Experts of a small language model.
Size: 10 layers, width 160, vocabulary 8192.
Experts: 128 experts in each of 9 layers, 32 GELU neurons an expert.
Training: 315M tokens, 9607 steps.
Below are experts of layer 4 (counted from 0) of a mixture-of-experts language model. Rows are named router (the router's row for the expert), up (a neuron's input weights, with its number), down (a neuron's output weights, with its number) and show model dimensions 0-159. Each number is 128 + 24 x the weight over its row's rms, rounded and kept within 0 to 255. Numbers have three digits each.
Before each expert's rows: "raises" lists some tokens whose logits its average output raises strongly, later layers aside; "gets" lists some tokens that make up at least twice as much of what it gets as of all text. This comes from a sample of Wikipedia text that the model never trained on. Tokens count by the router's weight.

# expert 93
raises: "ab", "ade", "le", "ut", "ver", "ear"
gets: "s", "er", "ed", "as", "en", "t"
router:151102142126113141115106159137139144095089136175127188168139146160113103169082107075136129142135108094128134129167145112138150120129114142096126131103169099159094141115135120162136157150129138103123104097136116087127082166119107088165136145121087144153121123141131173153137139129098120164154122128154142118115126090100131135111126138182091123144157116090072135146137125104164154168118136119142149086160152093082147110126134100118112126121099089112114140131111107121163119154123148
up0:129112173146100135151174146123139111136138165153121145134143118146135059125070137131123163079130092144094109180157091136111132144092155157164127146148182116102160116129138105097111125121106087112133101122130115135153151151121129114131132112174145136113139122123115130131123122131098098181147133121149131098097079096116165154135117109100113145134130116152132080123129166139120144130132161122138134079175123099163155115117122108136159168124176092110137117138103160092114154119149110
down0:157145143093152105115152135087125119158142145104132094119132128117148158139112075119105122086126105115125139144030163132115116177113149126097128146128139129139099105116127156160104151096101118106148151123121133142131146118111099164112167162127120129076148146175133135156123132126124109121126166152113061109141128148155171128139133135124139150131152094113123154136147091084125098119107100141147089156127121134085112122146119119133144076133102150153124189160163141112124135146155101
up1:104119123125134131125151189126150184125074169176122128125169118118121158144108102104151150121138082134106126112136153124160147138139126130099159119076157142165101102103053129118147132143144164098126094105103112169159104109137131113164120125118134125134145106142123131124160129116108114178135110135094121118138108113172149106116207148165128139107121135102127132108155133131135081189119117142129120108114138117124073111138145103130134141135105112130157124100144160111136091159124144
down1:126131107109181071148092108109146127150126153107124117126112130107109145144157135149134164112127125101122126095106132173104108126095141157075103122107117124134137103132132107082096127115137183122109143117176151086150109149105145188132145145125178120098109110143100120108146119126173159106155130126121101199124162143132131110171135123136155142116129095123084129129172141111141120123081117137114073131149139147132111086142086115149093138137154136132136151125178164105138147125109127
up2:216102159141099134080127092137102157132145115119136127137100099157137103135133126158157108157099137118123115126123117078134128154120130131111137146122155114112119140109186160145112135146120111115095110147135110125152112116112099107134147125151109124133136143152152143115127143130130089111126163150194152082149154117110051120148100119150105118134134090153115123120132140082098186135134155160149133101113081138084176130121135126103102126123134150109096166136113145120163118171145146
down2:141081090131139124139123123126137124145133101136132132137125117090146187168113140148146125143086126161157125085108131147108124114113146167106134145088139136177120132124111136096154105100130145114177161158164115138085155094128129098119129094145145124124157149187097134135095123145121165129116140124120121137083102116118128148133143111091116160110128136081114158095117146158163107135171105160118113084081190130122132118152153140116148131171115102123174116111131127094126081139088100
up3:106106141145179143118103141122112092165162135154167125134156119140137088132122144162158120173145146148119157135145120104150123117165137089159172127100152132122130134088139129127112126135108146096131128145123134136129130097111101104135125133110118139108127083141102089148126117096164136146132156151148116095135163133124120136113129115133106136121141078078147147143158113143150168150145089103149098113123135146120145146061120142121105150054098155146104108119097185065151130154177107
down3:100150154127140101135118157139099099193110119119152128108147096113141149117108157133128090146131135162114122178124133131140101169138128123160125143115093147154106173105095143125101135106147128105130133145140095119139119104128129112142124084114160139194149094104129119177110128089108108128119167112123172167100128125099131109083096124099127098125127126120180115081145126139144106176146157104129116108076100132153118142119130157146139120152147119158098126183134146152099090162160105
up4:152100119163141103140112142161106092128153160152173129137131135136106120161113126128183110111167101130133132103126121091156114112129168125099157140115134142170065112143087098147110113144148177126154102106110168111148085123119122147124139142115088158117128106158101137128123117122129100125137128127151101124115152126134088112104086152118111140125160104061165147157112148129143127189116171103115154141119166156097157135157131121140127170102096126106151153116141091113088099144109147
down4:101094152132161121128115099119138085159119138157099123140129131092125148119143146079166155153124128137115088123182148118129147131122194136118107159134102070100119127127127134107175136174132121135127112139084113092131096129202096139142102134101132126102146126102142142127142122137121134108116137138100121170059158150176109104105099146120132155136108123128114123152163148109145110152096164107128167146124137137104142146157100123105145179151142146109129145099122150118093091132098136
up5:143130115119154184074116135163118136113119149175158116160123085109131078079130117103129096154145113116146150131127115151120106145150118126105101140124174120113139140172197136117115111125096147105091120125127128130130131065115127114134167135165095185119133065129139147134075112088128127161096134122175113141135139109120139108153129136145112129136124110112128191163126130139123125127112102113158146124150144094125086136128137109167094128120137092110111122163122091140144129142130165
down5:131103141134134136130127152122170098129123104121196118165157123194097113097110125123099165131131126108168151152187116130147135135136132138077145151148145111111087145099145141106136091100118094109152159126111130112126149111102144105097118152172094067162118140136115121117136123143112124121129134144111170088124125145138168120129161133130157118171092127135138109124074120147158175113109137122158163140119095131143128130142146111104103130156106132124149091092133093103077157148111089
up6:107114140151085140109112156143135101130107127155143105142091137126112115182083102126119122121099078094156142146172074127151134114120139079130110100141143096182121158116114103149118176141110169126142088110141110120096114173124115081123131134126137118116111152083168111131189137100143109146171163122131116141111123127186183163152149114121121126132112151119135173115092162122142099113130136132146161142147114127090092082132135118110146121141147117106128121122121105134163136110133139
down6:125125119134160192177118132125111158086067109116088129124097127132153097135134133109167166113127123082109144147135093093081112103109108128125149068122135095130140104148119160172115103134129105180085139147127160119127141119137114145116134125139146162127115105123121122126122152118129151141121115116138105143090117154128109126156135124164153113096151149137139128146111137099109138181126095109151137193117143138166150107130158107133063127124153148074163115140177121134129098143146111
up7:110129139106127086140103122098106148106090171163136145138116118137123137128121136129135113125115136115123092120143100125178116162087086134182125129101104116108094139161145128113162155138138104116128115087132116149163087121156122144115133158123136080140115138157115103144170104113101147122156109138143144133179168115194108139164148121120113111101138100109113151108118151112161077124154157145104120104094143113154185150112135081149158080157157140110133178127120120100159137113155134
down7:174147131118136142140198150128062121086119130144126155129146172120129142141146153102107138109096123115114138135081105144109157159104142098104116110167074145102097109127133093179167095162147134155142119137138149182124172108142139158119115125089140097126126135092129133163101123135115114081113097162131131153168140135103134087167119127111159105106109113112158121114114109134124134097153108130116093092119103132148138116115104128113150119146139121163169156086149142143108090149128123
up8:124103107160137140139142138133157148116111134158106141123103131128128101157162094122099121128144153128130137144125134151134155083103145117109086114102172118128101116119129161127111117154127123104140052123125113068131098116142119147169156154137126156122081122125132106168165196144092132134114164077150165108097091124102160092128106112154099152140150093105135130134136088133165150144159160135138120144109116095087152093139094131124080147129138104143073141121129165124127137147112147
down8:117147135121140147107149125169149123124141156149171110154124157138134150119164168101127118124081142143098154108216131114157107120114148152132129121148121140103127097145118159113142129147089131126091089124093100084089098111153121105107124101125098131152148132162125144076140129137131135119140116148123156121114184133137131134139148096110108113157165177109139113157066100176076123124114122115121131160116143190148149129130092141123118117141110134110148105115094096110121153150089104
up9:124129137103094193137140158145086154051130135160141114127136127095105091139120132139135100106110129099118133099155126129151089119121123131141109117156088106117075158160076105163163133137150131142109146166142130151132116124110097137168117153109138106094134140117131149127138112095110133141158146131155128146129148144150181134140189148166116097173164115084112104120111102145123097157109116108163148095141138135110116144123095127138113161098117107124147131140112129124124199093119144
down9:142123095121163175131104139099129153090147168096135092131117128141129131150085116137136151116149149120123083101101133131097125152136115165165144130075126128151112123129127129109098147128145131121150143117125171145124126113114144169123074148097162131083116143160115106142134146159136153119128150097154173140116101103069146137190114085114138132145125101143179105069165147092073115139116153096133140104125106089128111153134126116166094146108140143162160109129134110101118116138150129
up10:130130129109120104097103140185090122103100111133094087112142117147123114105088125086142124134123086110118132140138126162173183107143163184111114147102120162150080173125111126157125163114162178149105106137129088117118085167096168120110155103128118173135142178112163149118152116136141128110151121099119145135116130116087159122134117118163122151138101148090110154135064109122166157131148103109127109131112101120154140070129142098135152148134128126146115132125123126154118134131131137
down10:130114089169107144102132099152120132148150105129117131099095125112093142131152143142149154148141122164114127112119122133157134117086100148161120134158151127139055137098116147093128123149127145153142159136116158172166085171124154138108135152121128160124154123130091075130103114115076065127126133115123147158156088134129096099154114127143120130124070109133136172179103149113149123127161113175133095086130135108106112168113140096157126094125138166174113102135129122143150129126111122
up11:114113125112127134127092152129133146092132108156103148114148110127120115163075110098096125122091099120113081150119140140124128134122145094143071137142124104160139183139179154091128120121201112123115158142164110145109118139117159111128135107082138126118166141170133149142104101102104134134127083089142183150113088129128114088123139152139124108139185152142102107126111109106130144131126140171139144126136128137128132144185141069100164115112124094146102102142098133169130121149133137
down11:137125107126127170121164113110120171138156121128133100125118133122161113141129107111156119122123117099130092135078084075136096148107148123161135127139158137117115127151114116121100110173090158151129152144144075165161135134154107112143145127121078132142115105100175120163168112120118115109119095151081156077111153144118115138123103102100118104144061122166132141143146119159082091101141123156119157138144161151093130150134105146151145170075168147119142123131123143137162151128139096
up12:155119118117126114126154146177118101118166153132089122123099100181136156171140112090115154147111061114140123097133176160111139167119079138158122106139118135061167101119154107133146115149123104115107115109106086159128170139153157109174113100110164109147086152152128139152150146112112152141147123123133156113105130129129133105136125122150143118120109114109102143151086120135121133111129172112113102126114137070124166126093116110116103154142146203126146143127124153101153132118117149
down12:116154135158095175124081153169096110127140131140063096084122109153116110091128126138127144156156139126140134140121134150086122131107089173131160137167110118057139154148134147139138154114163124149125112117133112135089153108116097095086120132129154137117135131130135135147139096159106162096143122121142149093126138105111167175106176130138132113151094133098116120143138126128147123116139110093150129153110145136137138128125121128131151129135092076148075127119092084106201160121138156

# expert 8
raises: "ir", "ise", "id", "ie"
gets: " a", " The", " the", "The", " A", " It"
router:112102122126136099093095157146148139125115097149147132116097114146112121179105156110118121131180120105136137172151102089150125105086128116091134110096132095133089116127156109136123122147151118160112104124184091116141091136115166095133159140164155134110102125111117132131130149117155125134149129104168090114145148112128143095120189182164137146143132134083125110138102131129153166152168090093158107115129093175115160110107165117141144131111074142115113166127130138138150104158106151
up0:100141146138133134160172097088148132110162121139092134123137123131132133153164144147123125183149104115105122097116118133173137117110100126125136128133134157166118112137132164122154135077164116102122108120158148119150124176151201110107141119049089122107108100117128117137143097133113135131130156106165108109124091108160108172095147172102119130093135142147164114085117130106123132138125119165127113135112167121174093139118138158162120125109111152155149155125107139121123155112074087
down0:139150158110184115079159125158119122105106110143160147166114126087120111129106150128139156157139124143121127122163138141113108096135127124141125094112141122104117143137098087123132135121130109123105131099112057138142130141086137100122138095156123103112134158116127117128159116107155131088106088149134100120109159142109121116168091135126103160174116107122141138222116104137132135168081165110149133129174118123121166101138131138120158131089149120135103126138149110116166185101166097
up1:186153136125109088105181107049115156136076118146113109126112122093112138123125101146142144103168111124153141142134191129126124135144115155089153138107162098154119123082139153144122142109162126131117137110150112105141112124150123129157130166115111108124092150102145128094160111113107090104129122158099132085157118150109157141124121165091135115168131113154133117077162145135118132127124170129140110134155146147127142099118122156128174198111144127145150134106138121149138119080113156
down1:185112102137139124092145112136150114094145127129129123097128120142166133126167126150116125098141154120159035144092140121124158139161171110133155103092118151137071097123099119134090135138170122139130136059113133162134121087140137158151125129140166146133111148144144139156139126156146134150108149155127124182134122098114151092124166149100074108123147121181126140106111078091088115147112117138136149148118101150094134123120159101119143139134099121106113140126109158120125135129137101
up2:102120144097137099155102130133120145136120134121132111115121137150156115124137050105158122121109145111154161170137124089137145101105134129139117088108113114147160165144128126151148111120126121174132113095099099091159100147126147105115177145116138154128112092146177172095148151122148137108191105121178125133097131094111111103140119148114159149141139164115095114122073106147122139146119112115129163126162116147177064133142140134152158108124077111123144153078135119103127144131113152
down2:150083132117157108158131118111150125139114086117066140129157112123116117143138157121151115131154094137153138162142145153121142103125121138139180150174064131108091157118137127159104105139120114129118132149118135188184118160147099102160099158112155117135132120135075175147132123122091097111128110124151147121140127090124168092129138099126170123128147200134126138123115151140132116088099137116097120129128094107115134115156056156100157139117120154118124146138126084122127121115106151
up3:100135098130132118121140159147147103122126148153100130136150153108105135170140174091132098131145089121147090130107102105136114089109133139115166108162092112113125128064122069152109173174097156134126127068141133178153183101124122099146171153124123140152089125116072133114159138114125099095150156126148111106141147118127120153106148097103118148116126126145163171100106119159120144142132128116126105139085117118110177126152142133090130131107093123099116123145100106128152137157123151
down3:116140151162114147098133103106140128150114133100140117150137124163146145134098107148131101094153110102142099116112153127152173130144114110112053185121166120113110149156132115107103155143092115168124128111092113109161100108120134168104131129150100144086110152158108079098150126118164120097125147113122120140143170170131152110171118098113117163090076180128143157101147123111108126148108141117139123123138100177124120117127136104162128119128097106150129136171123171090167120158116139
up4:125148120123108119102103117135106143138129171138094111118077164107142155082127117072185100117117151128119134126123157118170136097072095152112110173122140094130148149145110096113183127170130134131114145120127134139139125185109089113163131091163110129134146155103152125109101115155094123123158128094146124134180147079124149098127107131123172097114157134131149152117130118105170143143167147091105109129125144125114128119125109106151086154127085093150154141135145161119129116156154144
down4:186099147151094125134141150125114137144112118067155119131105121107139118119106119145085082147138114104135101142222123111110153124126134138157143106156083133154152099106176142136115142108104123143106123120151124140122120097119145144154083122116110138087140116133111135132134137108152112156104159117110151113070124151143164139101156168162162105125075132106123119100155118157199172122104132131117161104138139117148096125105174134123149129149158146093109148110128118130108108138134129
up5:163148108128128171138085125152074099139084144147166139123102083121112135138135119130161120135126129100139125135130128135148128140165153182117157146161077130098104134137143077128119175147134103132107134129143125111125122125121117147100083111081108168114118078109144172109120112124120120141141120155154162147138130162109148147156166117139137081136159111121123154087158128142145174134118078170142134112154164127148087135138124115133140107123106068125096136152155128125107168083156128
down5:137168100171101131128125078151109116137147133131120117129159163143145159160122138131113131108101138129125131116178107098113117157077146111109100139152111148124128116106096121140140116101091118158116155147126103130111107175118109175108144097155121140129136168146129151151092137142156146146149081117125166119132094138105098162157106121151115137131092189124068143113113139167145132134134106106145114114126100173109150121116090158151171143126072145097158114101163118085101085138120151
up6:135111095134151127121094146143127103134076152147071117127075117113126139136112118134143097146115157110124132118127146130153080075139101126137117110144107149093151132128134115124190133133127107146140136117128134126095175184129107141104090089109161137113140160187112154149125171104127145104138093119140129142106157104072105097102158105103131132126140124126115192165105117128162130117139122128120111135124112094157142129126167108145118123130084168124130165135184125165127154119176119
down6:155097127140133114124110104138116159129182121141131182129118111164154145156140104178135130143129108149143140134136102132121093143076158119128126133135107104135116085106146152085085114103108081123124176155137098149156126146154132185131124139158107170126097140104095159085135120101155129107122103136118163077120120116110134114094124141133116104086153095094123155104122177126107181149152089115117090096129145143118140148099128111181113133131150123161132109136142123163138166103113120
up7:134119171156118136103096138172094125142073113133127119139130115170111106144127155143098138115148117133133136141132107107150096135130070108117111131090122116112124176124092151150162116112164104135119110125119127140145069154133166121106145118125100097133112100152122132170201122119127109095143140130181129118144072105145097124167119138121096154163134100131140149112104135113123164144125135091133132103128133129072176101085152141146153112106131133131145136096141190082096131124145117
down7:128118131110148167149165145089131118167102127165158145150116156146123107196128105097123120063116121092125125111119143130143151127110122140121147164163087130148084149118160103154173142107106122109159136110161167102101151131106138139118136148154135163128144108137108079117135123111125130130113095177135156131139164120116091124111091135109107113140117109174134112124098116125097118138119101164155104165126177143137142137132106131122139112119118115172130143140069118122047122140095104
up8:080100192091160136104118148132177143124191094117150128128142148141111131162119142128132121120113135174135157108125110111121103150131121125079110093125146103127143121167124153097137094130123119143147101154152131124107115137106163146136126123105114091127122105135097145167034147129147125156162127115086152080127162134126095146102127096138133138128144145140132112168088143136098138111114117094131117107144100115154119139113139113129106129173082122123135145148168134165113134191115141
down8:131131156097161140124104100132136140194149060130133101150073116126137143129117152107139139118133105121132124164103098131132142106161072131123143108143114128140136129158112168129097090144159098102140113103126123108130117105159128127125143139138146169127124075127094150149151141122136107098099165085110143139105112104122120097114131129130132142126168046115134148113133091175118135174121133155153133149138139148129141100104100135142090155156160153156162084102135108169120123114175147
up9:122125071120087104120157108134134116119136115135110108140142134112130110136090146106221132118131075136143114138132086119155108158087134137116139115140106146172105108099133149155119092120127117106145114097171122153148133101092145129116114130152157151143107139117188122126126156131126101095138174124123132099141114126157139066123162218100160094152121109128124129153127113149141114145112096100150120122145087140125206132144119132126145112119126162123105135143122134127129138149116116
down9:163113147121102155142156079129117172168108112097087141131093095102145081100125098147115142109122135117134130102106129133145146134143138165109109100114161126106129159116130079107146142132132111125108100135114098136126165132184163161132104086124135101104166135201107163153128149102153144130148112122091112129143109140156135145109104112124136098126162089128133155102187131104131125166117156184127124073113118145114124138109161121141115119135133088149161163144092139164143128101137125
up10:109169105106122202146147170164112139128123127139120133148111083144168128174138123078147131146092113112092141113127078128107127161121124122115106151127141154145122129129141130121120132137100135142092063124138103134152135104106090102143154159145128160157144087130157176112136138107125156167136106149154130127115132127076129149174134081127112128150121123075106091131116101108083142143098100131136143111191148112118145120146108136152165147128142128105124112098099164124126156160103136
down10:148154146168137155150137116134157135123102124130159122152125150136109126110142185100154135132123139106099135079116127110112121130135139142162102178083153176202136132127120115110145142094119170147134095155101142127167100122141086143135077136104166122160145084117160108141104125092093129151135150112131113143118083140112140159131145104140132145082102135106104128127112146172115108135129109119122118146093096087110108141148096155172101145099120134114130111122121164124148105133065094
up11:110116124101119126119100154187125186143154138139134102119130121141135125116111072092096178123114118117124105151139129125141167120107131150104145091041117096144127133095136154122104124173156130136157124115137129125146144135133117116121168139127154128101094117101134138118144148095163128146136123134121101112126106100146155126134135135153169128116071130138092111140090154101138108162134163132170103124143135135057140136140134146128158138123072154104128168105090148130173100085144149
down11:176095111136179096128127146113144101135134127104077176105115139095148110113156093163096138128132145162143102132076126151121136150161152156168134122142153085123181124155119130104089121108135128141145064079136141172116126101161123101140108135108144144105127162111104130083154125153138147119137113096148131114141102162137162107171131117104148097137123139139128123094113147141136096109105099110109127161130094136158154139126132149111135139105162099120075102148163169103128149126108111
up12:151142157123129118151148156085109158129152148109108133120086115114138146103125142113122150115048145120129090134125121091170132154126115131111132094150141107115122131142134184118109116137153161117140129117146105150167121137127141132140130143072123113108098121132137174147096098118132082117145129133122178090094148064146161059132087125114130142108128113159123132149163128175101108142076125099132099193126114119136133144118112103109132138115096112122116142179106104128156127103115145
down12:146111090139132129140149104150113121113128105133087130126118156157101142116131141138155136145172126153125169161127114142105157107115118172120139139084123133112131114164126091135146096148098096106141114154146182119135100097126181100127140080161121077135127150126120091110139133148164123127153189083139105162105122151104119149110142074099108118163129124118143114128079114113089119145141145141145169118129112126113177117165118118156105107143112108082104103159102183143139126154155102

# expert 42
raises: "ri", "ay", "ch", "ar", "ial", "ly"
gets: "s", " was", " to", " is", " as", " and"
router:139095109132127146114103153137137105077115109159091176139131151158111087175103137108096134192131126125140179128155116101157110143108098132121124114140113104157116124138141128183118159162109117116142121120166087121156138150124171084148136120128112154127071137086112129161141129159132119188160163122100112106118129108086140137113136115126110144131138109127090108164108085137123127154127165091170114150111151115098129089143134121105128112114125153127131145175138132130095140158081135
up0:139084107125197102098132144138099101141126126146140129085104143121130130119129170115138128128088103114177141170131116139125091114123099087103133131113125108128125132154100138205111147153108128167122082141145145106135116102068134145112167123131143090107099125164166149147147197170148114121116162147121113118096149134137123112138101137161114116125159120145133135110124157151121134142122120129167097170141115115137112129110098146151090119064107133111139108124171121089145106135127099
down0:123103135101145127152144113111110145085157115156128127145170181112114137138134113133144115109119132128175123129116134170179127132170147107130096116158095120155112118155111139110138140102111146122128135123131136129088176111105137139162157120120114140150099184100160154070115111120088097089120168136119115155109135132130099139112123161102127101128132094139160112134136104160149114161153122117090081111175146107096133105149146135167144097129124131154113121110116142136086059184100098
up1:136117160143170143117133129167105113114115125171100177154139153075115142129135071132099120144095126143131104141137104122157141089124144125132131127078126109154155155128152138125133121166128137151117076128099113120122150157141117126157155083118099116097095175106164192097144115081103161127140159136122130114119130146117132130086160126113156121142157121116115146187095110126146102129153099166138132139126137135089135090138131159124101155107134132126097116098127100111159163080091093
down1:210153084135144119135165127143146089125092085114165151145131177129143150136113106112102097096119155155135120144161121109093108110152105148119144120127137166125107123187128133100148117109114090120081138120093109139099107167089139131097160147148127164132121200085092155159133133104090160139120106132147110100114162125120124153148116123120180128137106148120140124130136091115148155122135115113112126117097156120145141143135133177130130088105114132106140151117157090097127114135131110
up2:135141090106149154140136162141118119127114133127157117112096113150131112118119099113148139125145119152113160161115122161104113151138145113157147123072143138105181111127160127127131155115159100076131084058101139124157166192118174112131146114174097138114137141143137129116137100104095113160138113114126178120109157135138116130172097154153126150074116146122130088141105130130137079130137086114151117151154171058107131125130125129102111082158125122143118137129132111132089140135123155
down2:096135126074129111109139181133182147132136092107151133108074125089144157130150140121119121149139156127117106125109131112145160161121150100141151143148148184102090101154116133140116137134124152135105134191110117121088134106173163090123180119160120121139142137148141148119103121149152115101150111135151122123125145103125152151112118134116152134069118145083128141124088090135130116102124091125104166101120109148122120138110154139095138099160106200111130145080098121128121111127163093
up3:161133117126182124118147183115067105104147108176118133129085126137129154137123160103128120171108144115194121111140103146121137114150120119137111168148150163134086102118116166146129138139102161125117123115121124132136128165169121140185134151141105159163068127080107138132103118155122143149116099110115112097116125121108114117142133084123136078124149127112165135185105086109109131141157096094105105118133150117153139107116138144141081178159123161145100140111107129119132125117123147
down3:131107141125104100139125099088113155089117181103117104078150096172111160084131114125080153121175094127135105119141116091115085125126120150152133129153160139130162114141066165126113163132134129126100121126095104175145147130124133188140159110128124069103130124148109148148131119100092138119120124140142152134108154110131108159132133150138110129142169115125151117132134168104097161132105148138116104151139150113165152152112097130124138136105145065099152149118154118153125152159168098
up4:120138133138128107113121160100140163111183077159128119146108110149129122136104125145120160108139119149072128111141161152172178099120111139177154115104145075084142139115126153092163093140124118140167142124139138108102114154165139101120131145145118144142119176168142147137153115145117131086115180092098133101085145137146150131132134087134141114117108103123125121141113142129129129128179169113122116106120112043130107150124121125132148087114114124116141158120115154106121170161138170
down4:119125131159118124152129110098110162106092100107124137109172127108105136168099110125127150123148125157136097164084125105155119114100149120114134072104174125088136131116094090148128211143150147162136158154150144106096138119113109106116098171172111111126102108143132091138117150174100115127120137150078154167129109145093144134103134114129172151101113103136111111137145131107117159100081141117141178142117136111175127110130138144092151118096123138161149121140158139130082143116125148
up5:095148131113133175146128140108155139104094170117144130128167122120110123122136123115145127162117103132151138081138108117144084161122136082096123146102112123151139143100150120137134102163072146114127118125114119151083123117119135150195131174107106145125161113134142102147136117126139099171173085135145126117126094117092148122124100126131207084125130148166094125129103076112130096152100128140110105136149149066140164137100145151152135123132130110122119134140105134077175140148137138
down5:109136124121105137069150143132121118139144154130121137109141071105169132107100154091170161085090094138113099132148131146127142112150143091115138152100109121107118114136100118134145158147150147108140107086154158143087145096123116170117125118109124127122179102134108140119165147059110101112151068114146145128137126128088113111134089136184123139124136114154128123066134128117159137150147111156106153104174138172101165113123168134144145131154155118119130116132140164121140103164156127
up6:188081150178154111134104153108139133093112133123159179103104166096129167179120108180116136141122168137071132134128129145156156113140126135130124129161129140130169103170150097136136102133127117089106114137160108086123153147177122136146134069108129134087071146091120122126134138126132147128096114141114157132136143168135141113123122173131159162122124103159098103157085142130095160132114143152134127083119105120109130138131142139085126111114116133142128128130133130113100136096082129
down6:145134129098185116163132142118103146153157142094130137122099157151119156119117125171147097119177161111120127168085144152118140106130109111133152111094165099117131108148164126096145127140124116175096133122134131129116133125097111141098100100117117144139087108112085116147157130110111145084146098120111087101178116159117176134129145131141155110114135117190060145131121151109101140110100121146113116106120097130186140127150135164142102151129125118140123189117153073112125133119154114
up7:124140155091101150100131152093130126122151156096155109124127105133112093108096150144124156127136133151133131140156130102127100164101078176126095099120110146116139112148153137165123124142119110120159136099165132069106182081169124124121102147118107082108084178116133133172139145156153080168124159087158145121145146122134125143130152128093113116125110144141137102143131109137112127100138114175154124163108112156167148132110101130080109152149160120126177080096152124137112136126113122
down7:127096105112119123123145105139145181160138145128122156142108140116091134126121154125145098148114116122147109131111145113097119155116094120109121136104119187166090137141113147106149123126098154148139172152121152125108076070157151137160147135120123106095178116100116124166118144133085139096132114150147155153108108119111130113143111158105138093130059115172116185151131128167134143135164094124141124127120135160070111087109122112111132129161140133187176100119113155114122150129098125
up8:120098136160109104126109122143105123119076091116128131134109175164102110106129143103161089179136142095117144115129150125118167130132132151102134151105100160107114145135113131148144123117100102146121103134130115113143150127104150086115140121081129106123094129101145102144156184127151122179195164114153110102125123057104133125153116132157132157162180169125114086149116060118158122135138146115117110145135140128103149145179115126149118141127154096136140131147165120091106106133120137
down8:124138089135143122127145141115116145130080091141104121148166132175106112154165138090103166114154086115116113143113129151158141112159095129118118133095111125176167164104147165135139110098142112089136147145126161076170135159086115126148115092120157154107138128127144135124128133114111147173144125144184171131166129116154084101107101144110104113099091149123130129125116190122146156152150108109113144106104114129112086086091132153125109155122143128124092127126112131128090130161175138
up9:161090095088141158110131126131193132086129117154118129155139176120096161153114092136092133147186132079105086117151114109118125119135076127107186167154123134139110141143140134135144158129136136178115137104141103161142172167150140140132154126136100124123068122154159128122122165127121157140144163122126104101115121146115125130107101108153106156118125115119106132154105105118140106115099088113152148100144107091145123122179123186134108139104166130117128118116105121130080139116143113
down9:155183107144126103111159127120110123097088108161147107128152124157167105187093138130132179146124138080090160142117105127101120175167170123131142115122142139120121098165133156101115147112141089148114140130108168094136161095072089119114119121125137117116091146129132145129101092118104133136121137131146125139100112151102125132127090110116076138131126141090150084101142106138171139109130119130131109100115154114165133091137150142153086188131159126134128157132121136154107156150148173
up10:093113134067146132129105108158149119109101117188099128095134128137123067114106112130117116139116130140176173127111146128122155139138101083119148081141165100128125106096150132166165142157126172151147154121187128125176150137088150085143129127101095153150076124117142129156110124122130106159126157100109113090114146170089072141136133144157150120121145102132149146137108105172115143155124138084150148115128140126120131130085132131112117101127094149151090134157135112130127138141129138
down10:140096180128157107140170118170105092168153133118110097152094107112144155140145142142144122138151116135118087130135108133146129133109132163153121129115066110140166119141105184084123117109145096123154089151117140116160102152105134150114148100140149087194177143122120147097138119135097167111129150120107126170128133133111163173111117120108148177114142103094114133111108113188122096139120120156114118122112132129149150115117108092176097123115143091120107104146085122133161120127115146
up11:111091102125128177154106120138151103162092132117104137150180136150108123160136103096128139163114108151108134134148137106137070083112095106128159136111142122113106180106087144170106132121126137158127115166146099101133068114148167123129128093117108154131100155137110146145173147144107128145098142146124153102101092128143152147120153111129114196141115076128122139156152144144164136152144144126112098153151117146100176119126118131117114082109122121115098102133088138135118112161081124
down11:135125159113122154122122094105087140115135124149134137116173123091154062120118118124123153092136143127140125135126121125129129083141105150154159116177113126135148114133096185090132114150117099160129141106121085112156126147112163128122148136101147148087127134168122160094147129183086138113091156150101127130101130132159127118121193113102123140159125092114202136119139115130145139197133132134103123147152125107105125140139093153102094109128077132179123110129138109148112091123114132
up12:150065144132119110124074157122141111129142115128104121116135102160126120172143123151162114134114070106167147108129100138092125141138146132153172111115127104179129099155090145179125137123092201130077130158156129150113084120106123102118143141139109154156128155107116107113138130125073128150168106127142117099117133177127105130119157129140120178136141152133115141081168138128142134121151099108165138165137141162125137063122130106148170144142140119125143100147121139142134146115120111
down12:131171093114124135096121128142128129158119084126101115126147145116136169155132176141128147110109144080155126133131069143142122088108154079153141128148143158127105146104103127131123151137094124126114147128129116136143149110101091087165149128087137182123161071140113103099106156088125109116080129094144123131127130120149149126112139100146126173136155162124134160131110127128105110114182164089150125126118136141149122157141123084148152120088146157085162144137137121190101107151162109